Weights of a small mixture-of-experts language model, trained from scratch on English Wikipedia.
Size: width 256, vocabulary 22992, 34.9M parameters.
Experts: 96 ReGLU neurons an expert, 8 picks a token, a softmax router.
Training: a variant of SOAP for the experts, 471M tokens.
Below are experts of layer 2 (counted from 0) of a mixture-of-experts language model. Rows are named router (the router's row for the expert) and show model dimensions 0-255. Each number is 128 + 32 x the weight over its row's rms, rounded and kept within 0 to 255. Numbers have three digits each.
Before each expert's rows: "mostly gets" lists some tokens that are sent to it at least half of the time; "comes before" lists some tokens at least twice as common just after its tokens as in all text. This comes from a sample of Wikipedia text that the model never trained on. Tokens count by the router's weight.

# expert 26
mostly gets: ".\n\n", " also", " have", " him", " had", " would"
comes before: " the", " a", " to", " The", " he", " be"
router:162107121115125139141092099128116078099108156128084102138059132126080111126090159116128094139195143098028097118133197137147159078123121144110059103150154131152071085113146125105187054123179156055151116147136099132170121043113143127144131095126186150073108086161133115127146159133150198175127144065148133114142081129129100105178130124181141171107141093120150104104114137143134069138186098122137143160143136127062096081080123124133160097089079120140108120141182081147164142148190073145111114106147158155068122149160101142189097119139122093100102166115154149101130178128111179116135123082135156141099134104122106110147103130179088152179184092183113095137125143128064132137145061159117135106172098090171093066138108169084104110172130143157102091155123106156087180124183128

# expert 12
mostly gets: "\n", " |\n", "|", ".\n\n", ")\n", "\n\n"
comes before: "|", "-", "==", "The", "===", "In"
router:171161112156105126114150110094127094121122079093149058178090115120115076134135158088153113103110059137090095098109106117106147165119092146152201156160213115093151080083171136123164128126044085153080106143187149117157134145123128167088178105123167093163118154075142109152137138142121090138146145083131129114200148121097161136148184151068107148139160106107106123101071174147101127130171150133127083095149145170173068127155139089152183132174079093171167063140136168133118098159089150127116131161129114101122140130124156090158151069074166126127167117133116118138120141173041098130080128144164098146129151097164075134062121147151154103093150140124126122119149156156120136165114191122069087148114124198205102180081094087176154124148127120111143132140089084116166158104061152

# expert 35
mostly gets: " film", " season", " released", " time", " game", " name"
comes before: " the", " of", " to", " a", " in", " by"
router:125137167081125193176152156116126105137097161144139140073144113098122147156083139119062163110117144100071124128156145155161125130161143136089115139109105135131107160116081076134095106127150131109150105128084145127168150149133110115180150100133130135032111154103062139097140183155066119089114145155093146098091119130169084133120088177163148174098159120179147113085097076118079121134118105081079066108110079093140158184131110132108137158107157102159139117153164141151138190180137066103096151137078126060113087116134143080206179120101103168134122081122104154083055093174100087114141198097146107106158117138156102127150125068143077120182084132144093148089191094154142132175098126053123121145132140139137108094155085195133134110111163120106113159111026168149141158099163132

# expert 22
mostly gets: ".\n\n", " ", "==", "\n\n", "===", " =\n\n"
comes before: "1", "2", "-", "=", "==", "9"
router:151098094130126128055123089121179165148139095148140093129072113104106113091065167109135187108056095120086134163130106056115163145092132112174209152156126149067144061128141154122128143158136104173119111101149118099097090114084102155114120122113069094140157145090122115142154105069127120179207134115074180113168115128089125128046118175143130188128171121063082124099126147145144137058109135092106096129117096114182111154177112142109126087143112157154097131171063133174099115038080112157192158147155128119124128169099147154140115127154149104119106145098177129128101138177125097144104165165122138077099117098149083128150084125163062161084185135134184174084111155110127074162112184122155091123154172132121176125119181141107129104136140152155139130066093130149171116117166110

# expert 11
mostly gets: "|", "==", " |", "===", ")\n", " ("
comes before: " ", "1", "2", "-", "|", " \""
router:111178157121153082135120171137109165133088097145114187102125163159114104109188135170136135107073099137094145058147154077133131131136129145153145105144121133123131122142123171125106171113166132115092088092079066075107122141170146099073148168148125097150090185123138129169126128091046143097119116158086142103124119145113163133158073191088131125141119070106091155063166127123145123137107187075097157149101148155066104154124140119135124165157079077082102051116137141137157189153130078108147108125078143164100225086173146125099138079088154131186162141128195140114169129190120083126109102176135208170097086113153102106154134068149211169113148183111167153155129098152094130112119158123130146112122120097152156110122122140182108132136064097150177076108155165172124131120117097

# expert 5
mostly gets: "5", "0", "2", "1", "8", "9"
comes before: "0", "9", " |", "8", "5", "7"
router:124181086162137166120090100168150125150148174124102134184108101141082166134116154166129111106134190096146119125140114141174149157145138168106115170149120173068139139116179128106124119133170088148127120156107209216174203126167151096062119150178149094116127066106134112189101077129209102141106155165157145119162127134167222105126159083187120168104074081126100162140142158132079135131171079137100177081152128084141077161138150156158128109113096143072099136125164126149129147096154112126222126111108144170122081118118093073118114089161158129136143145141085101112095168066115089121144127160129098157161158121132117131097183120140088065165158135094073148143109127147114131159083087170203077147118154171142113154149093131106170120141138081101121125114093170087130142122090097

# expert 34
mostly gets: " was", " were", " has", " who", " had", " his"
comes before: " a", " the", " was", " in", " to", " an"
router:110107128170198142161186139132138133086117125105138095158074142118084131162148118108135103099178169128084174114141155135085138145138124151141098140140078186157171111154121106134130095137142133100127135150067114088107104099087117141183078075164164146070104154130108106103165147158088050173085097122110097172091112156129209109149148070075155184110135160175169088158163110125147029119119082102105123124129185114119175178125182064064130125066100149213118096126142115133119102113151179140133157168152118082103112176106128097113095138108155138101123117142114138063113142149155138134028166134167095106115151152125072092179119099096120137185122113155123154100125176114125178161146112140084129188139128118143115147143124132092062137165116125096109183119194139165119109099167120

# expert 37
mostly gets: " season", " film", " made", " team", " game", " career"
comes before: " of", " in", " to", " and", ":", " for"
router:119108139139119165176213133100083079130162128107143078106152169120132091158092153096086159115134155084091105125137125147160070115159128142151158086138092147112121164102120161104122131122112084095191172109090108085177138111094115128173144146084114169122160073073121165104195123091109098076093088096098155163055168121142142136070195115110133095161130147146189124120118111102108158150077132142154097103145164144180152184159098114132140113029091113167119111170064132191085207172113147116122107187121163129107073104154074090109086134123060123076092091138103147131139106137143161083141133136094140114126123136123138126142128168138086183143091130132162116050124142152160116154109116076144117129143146094123127068138046138150079165107108142072130160119070138082134136144173137

# expert 16
mostly gets: " (", "\"", "/", " \"", "(", "°"
comes before: "1", "2", "3", "5", "4", "8"
router:085151146134111069122187159126112088143117170165059104131086118142130137130200127112138140117128168106099076106149130079118124179103091103103119121053132144106126117076068153136119156185130089131096070115120183149073154141226112168174182174115138103146094105109132102100137138080188168118152113144184111137118117149091204130138085138048145110162140112048144173117141157141190164126192087142092150128110079118093118145074113135137093155153124113084136042140186100133167131067157116158185138116114124121141141108146170080074097132163113166146146080146138112112127136142152098134108107174097166131169136176078158176067130124058162141061127148116134101169094099162145109117118181102118151113100137135118128149148153176094107100188111132159139121122144164128161147137118134